From a checkpoint of a small mixture-of-experts model trained on Wikipedia: width 256.
Below are experts of layer 14 (counted from 0) of a mixture-of-experts language model. Rows are named down (a neuron's output weights, with its number) and show model dimensions 128-255. Each number is 200 + 40 x the weight over its row's rms, rounded and kept within 0 to 999.
Before each expert's rows: "raises" lists some tokens whose logits its average output raises strongly, later layers aside. This comes from a sample of Wikipedia text that the model never trained on.

# expert 0
raises: "es", "ud", "is"
down0,187,214,205,196,195,211,290,238,178,267,208,168,171,235,188,206,241,167,201,176,241,236,172,136,140,178,148,242,273,146,155,202,254,169,160,152,226,160,166,97,209,196,206,227,264,189,168,173,160,196,237,176,233,167,225,197,152,276,229,242,122,259,171,285,186,226,187,186,263,159,207,226,222,175,229,228,249,197,198,207,145,291,234,189,203,166,218,140,286,263,187,220,291,206,168,166,205,241,207,192,194,238,154,201,176,216,240,199,179,198,213,151,204,167,232,214,149,183,146,135,193,202,183,121,167,233,196,204
down1,226,246,196,275,193,155,212,228,178,198,133,204,211,211,224,172,139,239,265,161,221,189,227,205,203,207,359,262,236,232,200,244,194,165,255,141,90,192,201,176,164,264,220,216,204,179,178,210,194,227,189,233,139,231,254,208,159,233,177,198,231,275,140,133,163,199,215,233,193,203,215,239,178,197,225,287,211,252,244,191,193,215,192,211,248,144,183,237,221,193,133,206,243,219,239,231,188,227,206,182,242,227,160,131,214,212,187,125,263,165,213,221,188,246,186,179,164,183,250,241,225,208,270,227,189,224,181,142
down2,234,245,232,211,204,247,230,252,174,196,195,237,202,235,166,238,224,151,200,249,168,200,114,141,221,163,222,169,228,253,265,246,266,188,263,160,176,226,217,193,235,161,164,225,261,195,216,129,209,211,143,162,224,243,213,179,231,299,222,233,220,235,205,194,153,205,273,204,217,93,200,198,212,233,189,232,268,206,157,250,266,160,192,231,212,201,234,199,175,167,217,184,197,206,138,202,223,215,189,258,196,235,217,128,228,325,248,214,230,119,215,196,142,161,125,254,194,131,269,170,159,182,236,213,235,229,270,210
down3,191,244,183,168,181,187,208,160,167,215,210,213,149,170,207,210,219,204,152,149,202,232,222,198,148,226,235,197,197,132,157,214,210,192,299,178,287,294,90,208,113,192,215,202,127,219,177,252,204,245,251,214,201,152,113,144,219,203,134,198,90,235,208,128,232,258,243,230,211,252,175,164,214,148,181,197,187,235,158,220,148,131,203,249,182,139,164,166,179,215,237,194,142,216,159,149,123,241,210,233,192,160,139,205,133,169,205,206,224,191,228,225,127,180,216,209,209,193,188,236,133,196,235,242,128,197,130,162
down4,231,168,170,256,184,214,228,180,210,192,135,142,253,159,130,208,278,173,129,192,192,214,150,139,151,159,230,244,239,249,220,201,138,197,217,220,191,181,175,188,199,194,215,191,208,230,157,138,153,183,200,233,139,214,290,188,211,151,234,187,170,120,246,127,220,160,277,126,150,200,169,148,254,229,70,165,228,163,210,246,141,180,219,177,170,202,196,213,216,219,171,189,149,210,202,261,218,222,240,169,215,204,120,207,149,117,182,153,150,223,233,229,221,228,204,288,172,243,217,151,159,147,217,176,234,132,266,168
down5,215,285,236,189,245,121,268,181,175,234,231,189,222,211,187,171,131,217,236,170,228,202,138,159,255,271,143,189,203,191,155,247,143,232,233,262,125,153,158,238,155,220,249,214,192,229,202,217,205,165,250,222,259,240,113,169,223,244,232,159,251,166,178,229,221,147,145,187,163,177,168,173,223,136,236,287,203,194,181,200,157,133,249,206,224,249,147,145,150,168,184,231,185,168,230,223,196,177,205,255,188,232,225,175,174,258,182,244,156,168,198,97,136,201,243,135,171,179,195,170,198,209,223,128,140,215,229,216
down6,132,197,180,220,217,273,185,175,265,171,141,210,201,154,164,216,161,195,230,183,269,154,229,206,204,243,181,231,239,190,207,263,189,97,196,243,164,187,180,240,274,258,258,165,174,238,243,166,219,223,202,254,173,178,267,265,127,204,224,208,182,157,179,204,170,166,258,182,164,198,185,160,131,165,166,262,232,120,180,201,192,222,219,193,164,186,171,199,194,151,213,198,175,224,189,202,157,215,193,164,123,165,218,187,212,202,187,197,296,188,190,288,210,219,215,264,202,226,182,151,241,261,158,164,199,174,162,222
down7,194,195,228,243,185,133,234,234,159,263,250,214,189,231,246,259,208,175,223,195,308,164,156,217,92,135,227,191,190,242,208,225,222,257,140,172,204,242,201,203,181,193,178,219,187,184,237,204,186,203,253,199,213,285,122,177,175,182,229,124,157,242,242,247,214,179,191,210,289,233,155,207,232,233,198,219,180,124,203,218,226,202,304,233,249,218,175,231,289,195,275,225,188,227,155,237,206,177,145,171,175,274,258,215,231,200,135,178,163,227,154,239,317,213,206,255,172,178,293,176,178,164,183,172,187,259,183,226

# expert 12
raises: " (", ",", " and", " "
down0,198,224,231,215,55,216,190,204,190,257,252,180,212,171,202,227,156,201,214,285,122,121,160,189,191,151,210,189,197,234,237,205,187,185,210,132,276,192,226,156,144,170,189,192,175,179,190,204,226,188,214,174,167,279,183,153,140,179,191,200,200,220,198,286,201,156,228,249,215,243,212,205,204,236,177,162,126,158,221,183,263,141,213,160,132,231,237,163,219,199,211,309,220,129,152,169,149,223,195,260,161,159,226,225,239,171,210,196,191,241,130,148,162,154,252,279,213,125,233,196,248,207,170,181,248,269,145,201
down1,220,228,238,311,193,205,132,167,252,229,167,187,207,230,231,222,256,185,243,206,204,223,248,147,206,241,182,198,237,211,184,227,224,197,205,225,191,224,170,182,215,165,181,248,184,195,240,207,255,199,221,231,214,189,215,226,270,239,161,215,181,201,161,196,134,142,176,224,186,271,183,192,193,209,220,230,199,189,255,180,245,284,241,158,223,241,264,249,222,163,177,130,211,224,229,199,235,259,214,326,207,212,214,195,201,143,175,180,186,163,186,178,210,134,228,229,145,147,226,178,282,236,218,86,232,212,183,257
down2,200,182,119,204,192,185,170,112,136,211,200,183,169,216,180,221,182,123,153,211,218,234,209,179,163,118,250,222,176,182,188,174,231,310,145,201,189,182,172,181,211,227,182,156,197,232,177,196,169,216,196,161,209,197,239,153,193,204,194,202,224,180,214,232,205,163,235,241,187,226,114,205,201,249,232,153,225,224,163,137,159,162,168,195,281,194,176,162,165,182,261,219,188,155,218,227,245,128,132,243,100,179,194,238,210,221,165,208,148,220,250,149,251,196,210,227,209,226,194,237,188,234,222,181,212,267,182,219
down3,190,126,108,200,178,220,126,123,218,209,208,95,150,198,189,272,224,194,308,171,251,220,217,230,161,180,253,297,134,201,195,273,237,233,204,192,210,90,216,128,214,191,171,241,205,201,181,237,199,237,255,224,153,283,168,262,278,135,193,253,156,206,115,273,184,225,160,212,253,148,128,224,213,238,254,241,255,219,186,215,146,238,238,212,138,182,145,190,197,194,171,226,157,192,228,157,228,169,211,179,184,183,212,189,219,286,192,205,209,211,169,174,129,240,224,181,200,232,178,196,211,212,278,147,230,207,229,138
down4,307,200,116,204,232,189,310,197,236,144,181,249,207,299,207,248,128,283,241,197,195,225,182,167,202,182,205,213,242,209,169,149,157,173,175,201,211,232,174,153,290,231,223,249,168,203,139,152,184,169,237,236,188,244,165,181,185,140,179,163,210,199,236,128,182,198,230,155,237,144,211,222,221,187,188,194,193,183,121,196,242,259,182,190,181,169,183,180,186,145,131,188,164,218,213,177,172,256,223,240,215,153,229,222,190,194,246,210,156,136,245,138,212,267,198,162,144,258,179,181,207,219,293,240,148,192,167,227
down5,210,194,162,188,153,196,259,290,197,282,224,112,198,169,252,151,231,201,235,196,188,183,163,150,235,274,179,176,191,244,206,217,163,184,200,261,162,239,208,195,208,152,186,151,164,215,245,140,168,150,191,190,167,193,235,128,162,194,189,156,238,176,197,140,119,200,269,196,164,197,256,268,263,234,130,207,217,198,222,188,185,145,174,184,194,186,278,181,212,186,215,185,241,189,191,180,191,197,205,289,168,230,189,176,151,226,205,106,177,217,211,172,230,253,240,182,196,189,232,217,314,275,112,166,160,181,249,231
down6,224,127,120,208,232,200,211,63,190,300,225,184,207,206,190,210,227,194,210,209,202,134,172,199,182,178,310,195,163,143,134,162,165,280,134,155,238,176,224,182,164,189,234,167,132,161,242,237,196,176,172,211,238,195,129,212,197,126,276,173,201,185,202,264,220,248,154,139,199,157,223,153,134,249,185,254,153,254,194,249,195,248,269,214,193,226,196,323,143,173,195,149,168,193,279,185,153,210,215,137,178,223,221,193,243,197,194,233,198,146,212,139,208,220,185,233,206,207,263,232,176,200,171,163,266,274,142,223
down7,174,165,195,175,271,192,200,243,209,200,249,193,198,126,207,161,213,195,188,219,143,199,212,246,224,157,277,249,157,206,267,147,189,217,294,207,183,245,212,155,173,257,217,265,265,256,159,110,149,270,132,246,181,162,211,266,113,218,217,162,264,188,269,131,134,225,239,145,188,124,186,152,233,136,214,183,282,220,171,246,209,218,195,214,218,198,243,202,183,148,197,286,275,261,237,175,194,182,203,196,169,180,216,219,151,185,222,188,214,180,127,182,289,142,222,208,143,148,190,228,185,171,223,164,210,212,280,206

# expert 7
raises: "2", "1", "3", "4", "6", "8"
down6,133,164,221,173,153,196,222,277,240,141,208,161,234,186,132,207,201,149,189,158,131,195,258,212,169,236,235,167,177,230,212,223,114,241,197,200,202,221,151,170,249,205,241,246,140,274,185,223,155,202,222,175,115,181,176,185,219,229,180,211,185,177,246,132,256,159,181,180,241,221,249,256,206,190,182,193,323,186,231,242,148,235,159,202,209,288,162,271,276,187,174,200,218,225,194,205,200,128,164,187,161,186,191,219,157,277,156,237,235,263,260,185,230,204,230,241,230,225,253,204,170,181,185,127,169,212,200,201
down7,214,227,113,186,125,123,204,145,173,199,213,279,203,220,190,274,153,215,117,185,218,224,225,181,216,163,138,222,198,290,199,158,225,192,104,242,172,166,221,231,173,203,240,118,178,232,215,239,152,247,182,206,237,109,226,202,190,155,172,199,160,185,172,191,141,240,177,172,206,228,213,223,218,228,189,249,159,202,164,180,213,254,220,170,195,220,178,130,208,163,164,202,209,184,221,228,202,212,143,172,242,122,152,195,177,217,160,209,196,210,281,229,251,233,156,175,185,162,200,172,198,175,223,214,213,180,117,223
down8,148,272,188,244,240,205,211,195,162,216,210,230,219,196,262,249,261,205,194,204,270,148,174,198,142,185,179,234,226,183,224,162,189,205,208,282,232,161,222,153,175,134,154,231,219,131,202,229,196,207,128,224,207,190,190,129,224,185,174,232,189,217,224,211,217,163,283,179,270,223,248,137,183,196,153,224,121,116,195,228,183,213,199,177,187,200,238,275,263,236,200,161,211,206,165,201,168,203,202,203,126,187,277,158,226,147,178,203,160,178,229,203,239,147,258,163,220,182,193,222,135,202,193,122,251,155,173,159
down9,252,170,217,217,249,181,216,156,257,153,184,181,202,214,138,171,198,137,165,207,230,236,262,157,244,168,152,228,286,155,192,167,263,199,204,200,272,275,177,166,50,177,106,206,224,204,185,270,235,180,209,214,253,257,213,175,330,168,186,196,161,233,230,216,149,219,135,178,220,175,219,228,264,191,250,292,207,200,127,139,160,204,259,213,175,255,188,244,182,197,145,179,143,210,189,207,189,189,233,158,288,230,252,151,201,195,189,196,201,139,115,206,194,201,195,225,182,218,211,111,220,181,199,203,209,189,235,235
down10,158,215,228,278,186,163,191,163,144,224,289,279,247,237,233,218,117,265,303,168,210,228,259,185,222,256,157,264,214,240,229,169,218,166,239,161,235,198,203,239,187,146,204,210,226,265,176,167,264,186,217,210,193,278,202,200,216,219,220,155,187,248,206,295,208,184,246,195,223,273,171,159,208,135,250,245,223,189,234,236,291,243,129,199,161,214,242,144,189,194,231,225,126,135,135,167,210,279,224,140,190,254,181,237,217,183,146,201,178,226,195,205,176,144,181,193,246,189,162,172,238,193,206,238,253,159,247,174
down11,167,227,258,197,159,159,198,249,200,132,195,205,226,177,312,182,180,158,145,169,218,188,207,169,169,187,202,178,220,139,214,134,195,208,195,210,134,182,154,211,108,299,215,118,192,229,225,120,199,181,247,136,170,233,216,123,155,179,167,220,198,212,270,185,181,239,262,201,279,175,235,214,107,176,215,198,247,135,243,320,189,204,207,169,229,174,135,110,207,209,126,220,182,263,236,210,289,172,124,204,267,149,180,210,164,238,267,159,212,229,265,177,224,215,229,134,197,159,244,191,195,199,185,237,172,230,177,162
down12,269,145,301,187,175,183,167,180,237,172,219,186,154,162,203,152,143,150,228,191,239,207,181,183,239,258,101,238,199,192,228,226,202,190,218,117,120,183,159,192,237,249,193,224,170,209,243,220,178,228,203,130,241,218,130,181,177,211,217,239,220,196,210,186,225,214,225,207,240,201,175,239,207,250,170,223,175,146,216,258,220,166,182,157,168,213,165,179,171,213,212,185,204,226,200,212,141,289,187,151,155,127,216,228,150,208,127,324,129,236,129,267,258,144,138,209,207,244,225,176,183,193,204,152,267,178,148,215
down13,197,189,211,255,260,240,174,148,225,209,121,222,228,236,186,200,118,146,165,142,177,229,146,177,238,204,147,211,196,218,180,190,130,207,212,229,184,191,178,209,225,214,140,153,266,258,104,133,239,189,215,165,180,231,192,227,243,235,204,197,260,273,223,195,255,223,191,97,235,248,218,196,218,191,240,188,206,246,224,214,188,268,143,221,169,198,179,221,197,218,189,209,227,170,162,112,228,196,194,250,123,123,220,193,200,194,222,177,224,228,178,179,223,197,188,184,202,191,164,213,218,116,207,154,181,160,230,187

# expert 3
raises: ";", " in", ",", ".", " and", " with"
down6,297,268,196,189,160,176,205,257,252,231,196,205,169,157,206,146,168,262,204,172,224,222,171,209,212,190,200,225,244,200,187,180,235,160,259,196,251,184,164,217,239,214,177,197,200,133,254,235,200,192,177,178,248,223,208,278,178,136,265,212,157,170,209,261,235,246,179,95,183,195,205,198,209,252,150,197,165,106,212,178,219,141,288,147,198,187,253,186,169,209,157,213,194,203,237,145,244,192,281,212,259,143,188,229,145,221,156,247,186,254,209,190,220,231,184,210,143,228,124,172,184,186,255,222,229,174,211,139
down7,112,235,159,200,212,169,212,247,145,201,189,264,178,200,267,199,222,134,203,202,230,184,164,259,233,178,152,169,140,190,229,257,154,147,203,190,210,102,214,208,225,200,201,199,171,189,237,111,152,189,189,208,182,203,224,248,167,183,157,187,190,206,177,160,208,180,237,213,184,173,208,209,128,134,242,182,205,204,181,247,158,235,189,249,206,181,287,199,220,216,167,208,158,197,168,232,235,222,207,235,297,141,200,205,267,250,227,249,231,164,217,185,152,257,178,161,256,220,184,296,229,252,230,174,235,211,246,173
down8,202,173,223,155,119,219,169,163,236,172,256,161,276,238,190,183,156,150,214,281,271,160,171,115,225,148,194,209,142,116,188,169,205,165,268,200,221,275,219,260,192,153,193,268,232,206,271,181,178,169,237,238,236,199,195,205,179,134,159,181,187,227,207,356,199,121,213,195,222,241,164,241,273,197,198,230,173,215,230,161,216,177,249,209,180,219,178,243,201,209,253,128,148,256,224,179,197,181,194,172,170,198,204,225,138,214,172,165,251,150,195,228,133,226,151,161,227,154,273,194,225,205,186,250,257,186,231,232
down9,205,224,215,168,172,205,182,212,167,240,185,155,188,203,210,239,162,193,251,157,293,194,262,168,215,214,176,182,175,217,179,224,206,98,190,265,216,186,186,211,209,184,190,193,172,168,161,143,201,177,180,189,139,195,162,188,216,162,270,178,178,206,168,314,210,161,224,253,142,242,209,252,285,153,195,263,137,166,246,189,245,183,147,240,224,221,190,257,196,136,129,202,240,207,242,200,159,303,247,244,193,214,215,281,241,203,234,157,257,204,226,203,246,170,155,240,205,248,175,265,126,250,247,247,195,165,143,205
down10,243,164,236,154,133,187,177,205,210,248,237,226,219,235,168,204,206,199,225,285,255,169,210,204,145,210,192,146,233,301,222,249,241,216,158,201,222,190,232,216,263,181,160,232,246,165,227,157,275,200,257,183,164,207,189,222,222,199,235,167,312,252,78,255,190,149,193,183,193,183,211,119,203,236,193,195,232,192,227,222,228,199,112,200,178,238,205,170,169,232,220,228,186,140,260,240,129,257,129,196,249,210,181,185,188,187,202,212,211,234,220,171,260,206,148,214,208,224,130,171,239,233,138,257,205,199,171,235
down11,149,189,164,170,122,272,170,190,224,163,172,122,172,190,223,189,211,208,227,251,240,182,190,235,216,206,180,164,272,262,270,216,151,241,243,215,216,234,198,230,183,223,235,155,222,173,123,285,208,170,248,234,189,223,204,234,183,156,163,188,223,275,200,193,190,202,143,142,221,216,172,212,199,144,258,194,161,217,184,156,158,178,227,208,181,195,170,197,181,210,216,185,245,260,211,232,174,174,271,208,240,254,179,218,247,218,231,154,183,190,176,257,167,174,274,229,250,272,243,166,182,276,127,229,130,99,211,233
down12,236,199,243,222,178,223,202,119,212,191,181,207,187,198,156,185,204,237,159,217,252,152,179,126,240,143,204,180,157,192,258,190,184,208,216,243,213,244,182,144,250,139,225,188,161,209,224,235,172,169,274,182,185,199,132,155,137,236,246,267,175,220,197,242,260,229,197,255,211,220,80,184,179,185,89,187,268,194,135,237,222,149,179,211,176,276,206,100,171,218,211,195,148,218,139,251,263,187,248,208,170,225,214,178,203,232,224,278,208,193,137,214,240,192,190,246,199,216,217,263,269,250,183,215,245,223,170,280
down13,187,254,241,169,207,228,185,175,229,200,159,171,207,218,150,186,224,189,174,147,197,192,173,166,234,173,215,213,263,219,195,169,163,248,202,197,212,226,156,108,246,139,164,189,174,203,145,281,189,184,229,115,239,218,156,200,185,139,239,213,222,190,299,221,205,219,210,184,204,311,255,247,157,232,167,256,143,199,228,192,167,173,323,220,266,89,261,228,247,157,240,201,249,175,227,212,268,204,211,285,214,245,220,186,178,163,215,136,211,223,177,181,298,242,216,205,264,189,270,134,265,209,190,130,228,132,149,230

# expert 10
raises: "Mar", "S", "tra"
down6,211,203,257,247,195,204,180,200,172,246,163,210,223,255,203,238,130,220,218,188,201,250,205,170,217,156,212,212,259,181,225,315,242,229,215,253,238,259,181,216,239,233,146,230,181,180,229,216,220,216,168,196,253,220,230,135,254,142,201,150,203,172,201,179,257,227,135,160,178,197,206,194,128,171,217,265,181,130,234,240,197,261,188,264,142,104,178,241,204,173,271,223,198,161,176,97,169,227,184,272,174,216,205,229,245,195,213,274,178,183,246,170,243,169,206,263,164,169,211,214,213,246,217,200,232,249,207,146
down7,241,233,133,196,228,304,174,197,217,199,163,201,187,141,208,112,165,259,170,172,225,158,199,189,229,150,180,252,164,125,209,232,142,186,184,280,224,220,211,214,159,268,199,215,258,239,183,110,178,262,165,161,194,226,264,278,206,187,198,111,194,194,181,234,103,205,208,256,208,210,243,195,228,223,192,192,228,165,173,232,182,193,203,218,194,168,179,79,164,163,189,244,216,281,235,207,109,166,248,180,293,194,161,173,142,198,313,212,181,240,185,247,238,192,201,225,259,171,138,183,179,158,177,180,204,289,217,237
down8,200,160,220,162,291,203,178,107,198,213,219,242,117,211,196,246,243,167,209,174,207,142,245,122,168,160,213,227,233,200,212,182,249,214,200,233,211,139,208,178,233,225,129,234,245,195,284,149,257,245,233,172,184,189,271,181,275,109,218,221,156,186,213,201,321,188,216,229,215,190,181,211,196,169,197,207,219,241,150,136,203,229,142,210,158,241,202,254,207,211,217,112,204,251,185,193,176,208,297,178,130,214,152,96,266,185,194,252,242,167,233,216,208,261,178,268,251,165,199,228,203,177,277,250,219,206,217,186
down9,221,190,172,158,211,158,231,261,114,186,241,248,261,213,164,299,214,181,194,208,140,235,190,211,210,221,230,212,157,233,157,146,192,207,237,216,194,185,238,165,172,162,193,209,200,163,62,257,228,152,170,234,273,256,139,167,218,235,281,179,245,153,168,279,249,187,211,162,194,265,202,224,262,120,168,276,141,162,206,146,122,196,261,252,210,230,252,176,219,170,193,205,140,277,209,219,225,224,170,193,162,171,211,196,219,191,181,202,222,215,206,203,237,139,214,142,251,237,254,139,196,234,187,149,185,187,224,224
down10,191,166,130,246,227,228,225,161,225,255,204,78,111,231,195,146,178,273,225,238,212,232,160,222,213,170,198,211,179,283,188,225,174,199,209,223,207,148,184,183,177,215,223,242,255,187,204,185,122,200,210,170,198,169,161,235,196,179,207,183,154,168,241,321,195,221,231,263,171,171,214,211,186,189,219,213,250,223,247,119,183,147,215,202,139,142,156,180,236,169,284,246,240,211,208,248,171,204,190,187,228,193,271,139,178,224,183,231,190,211,217,194,188,158,210,225,144,280,168,172,133,140,228,236,218,212,184,185
down11,257,209,260,138,263,200,216,251,182,230,245,168,177,178,277,198,237,180,238,179,245,107,199,212,198,127,193,192,130,166,242,204,178,191,198,231,144,104,189,204,133,176,200,129,225,160,211,190,233,187,163,283,159,192,180,232,161,141,183,231,235,250,237,59,188,156,205,172,198,239,264,265,164,173,210,181,232,153,184,219,164,273,174,211,138,184,212,218,160,241,166,201,118,202,160,229,198,277,195,199,169,180,190,166,123,201,219,210,276,222,111,242,231,166,176,168,179,198,283,217,201,178,189,140,239,222,153,229
down12,197,214,157,219,171,189,234,152,235,264,208,157,150,230,161,253,234,243,286,120,153,195,203,254,179,164,202,240,211,132,219,200,222,115,221,225,265,250,96,238,194,196,142,201,182,187,149,255,215,207,160,182,189,183,258,162,253,187,142,241,246,147,223,215,174,185,253,242,286,273,149,219,192,225,214,229,156,185,176,119,251,221,146,230,197,177,251,269,240,202,220,206,176,213,192,174,163,163,173,201,170,265,147,278,186,202,222,147,246,203,182,187,172,158,197,226,176,186,166,158,200,96,169,227,135,160,161,249
down13,176,153,164,272,202,162,176,215,192,222,218,191,194,224,165,194,224,174,235,171,243,260,171,136,217,199,151,184,207,185,215,291,147,211,229,226,216,160,199,223,195,185,168,214,240,224,208,272,225,262,134,194,252,157,254,217,178,178,206,250,195,188,186,239,206,275,236,144,213,208,196,269,208,212,236,166,248,192,155,281,173,128,214,253,160,199,201,190,257,174,215,173,209,105,148,234,130,205,253,194,179,150,224,171,113,181,108,190,229,257,170,164,222,190,158,275,196,207,277,143,110,183,195,207,200,279,276,167

# expert 6
raises: " ", "\n", " |"
down6,258,164,253,266,217,217,155,187,214,246,207,174,195,212,243,168,312,152,180,171,234,181,225,269,234,243,211,174,154,257,249,246,224,163,233,208,104,192,97,142,235,176,219,138,263,207,132,184,211,231,224,138,206,176,213,178,148,231,217,228,204,195,192,255,224,265,199,169,145,205,225,181,228,157,204,161,140,184,206,229,134,268,263,243,256,251,262,195,218,204,180,223,235,230,215,211,150,192,148,272,259,221,177,96,217,197,188,211,175,216,206,208,208,205,173,205,132,240,196,215,229,116,179,196,187,176,285,261
down7,283,238,250,186,219,163,260,164,183,277,159,209,252,207,225,211,142,220,179,262,171,190,271,139,174,194,206,213,226,191,218,194,230,185,179,199,178,213,118,191,159,178,179,198,204,293,213,215,209,172,232,242,132,186,173,187,114,200,163,145,209,180,153,207,260,250,244,114,192,196,209,174,199,247,203,207,235,229,216,253,221,204,178,172,202,205,233,182,240,255,232,222,206,210,233,141,252,172,246,212,205,196,143,175,233,179,153,190,246,204,139,165,269,171,195,283,180,167,185,131,170,178,249,182,221,180,240,172
down8,303,199,213,252,219,188,206,272,108,172,253,246,240,144,189,122,131,208,130,232,194,185,161,123,200,193,211,176,222,183,211,154,176,178,206,278,218,259,225,215,155,227,196,247,268,194,182,189,183,184,179,218,178,148,225,150,142,224,210,159,177,207,207,215,151,178,169,203,210,227,160,245,223,126,255,202,136,137,215,182,246,139,149,240,170,218,235,224,230,350,228,283,211,211,208,186,223,212,227,149,247,161,234,217,134,212,195,145,115,126,186,179,250,172,185,231,127,126,217,203,219,143,188,238,227,195,245,236
down9,191,174,234,222,216,165,203,187,276,217,242,171,144,170,261,98,106,198,266,155,207,254,163,259,195,261,166,154,150,223,193,249,158,175,178,269,222,193,235,194,204,214,259,195,200,199,161,175,195,285,226,201,236,252,232,195,202,123,240,224,196,227,160,107,236,219,160,160,215,227,198,240,171,138,228,237,186,189,275,235,181,238,234,205,197,203,182,200,238,224,212,280,160,225,225,192,97,165,165,282,237,238,172,202,118,130,174,182,181,209,131,216,191,253,270,74,190,170,177,163,215,215,277,202,245,185,172,172
down10,218,191,201,189,125,210,206,181,178,250,134,207,207,201,215,173,210,259,176,196,137,205,217,181,156,202,222,222,230,159,146,212,188,206,240,158,166,244,142,180,229,180,193,118,197,176,199,221,186,198,250,173,252,172,267,241,195,214,237,173,163,224,243,144,267,184,143,231,180,132,273,250,261,217,229,272,243,148,252,228,187,189,222,172,295,238,227,182,242,275,265,199,219,233,268,284,283,221,239,231,177,203,183,179,231,132,195,186,241,272,239,240,180,159,227,253,267,232,231,223,216,215,192,196,172,190,181,228
down11,180,191,265,234,229,197,266,177,186,316,218,174,241,248,253,209,200,223,206,278,169,235,142,191,210,180,210,178,205,231,215,259,142,135,204,234,236,263,170,216,204,168,130,222,174,229,197,167,261,147,158,264,200,100,157,163,140,218,181,292,286,188,246,186,220,192,238,148,184,193,137,130,161,182,119,211,225,158,207,196,189,173,214,174,148,229,217,179,153,268,133,206,174,189,209,143,197,235,209,225,199,188,194,218,240,204,197,144,128,216,153,244,135,218,153,204,192,190,159,188,153,228,236,203,188,144,207,240
down12,200,244,136,195,188,166,120,258,264,168,232,254,272,287,272,188,243,186,222,183,241,288,187,139,160,254,116,204,259,239,171,126,184,148,226,180,186,195,224,194,155,197,190,186,233,113,194,215,195,196,206,199,159,136,206,148,192,172,179,243,147,201,140,125,140,265,169,205,200,182,247,173,136,270,217,149,135,191,199,285,269,187,259,235,204,264,201,227,179,182,101,230,277,148,155,232,220,216,172,192,181,218,132,178,216,242,171,198,205,206,204,191,203,180,172,260,187,188,258,160,146,181,218,164,234,196,144,231
down13,192,171,179,196,111,174,141,239,170,162,184,277,223,203,200,190,165,190,215,268,173,218,229,145,228,226,242,202,204,169,177,186,257,196,219,250,178,182,197,195,206,183,180,200,210,240,180,244,196,221,217,138,182,140,111,169,152,91,200,168,202,176,197,243,243,195,238,184,174,189,129,166,103,201,247,180,211,231,249,131,226,229,194,241,206,149,127,234,218,188,223,217,224,234,190,247,196,162,185,212,257,185,242,129,284,190,252,226,222,163,183,258,339,248,125,173,202,227,206,251,166,183,189,255,254,283,201,153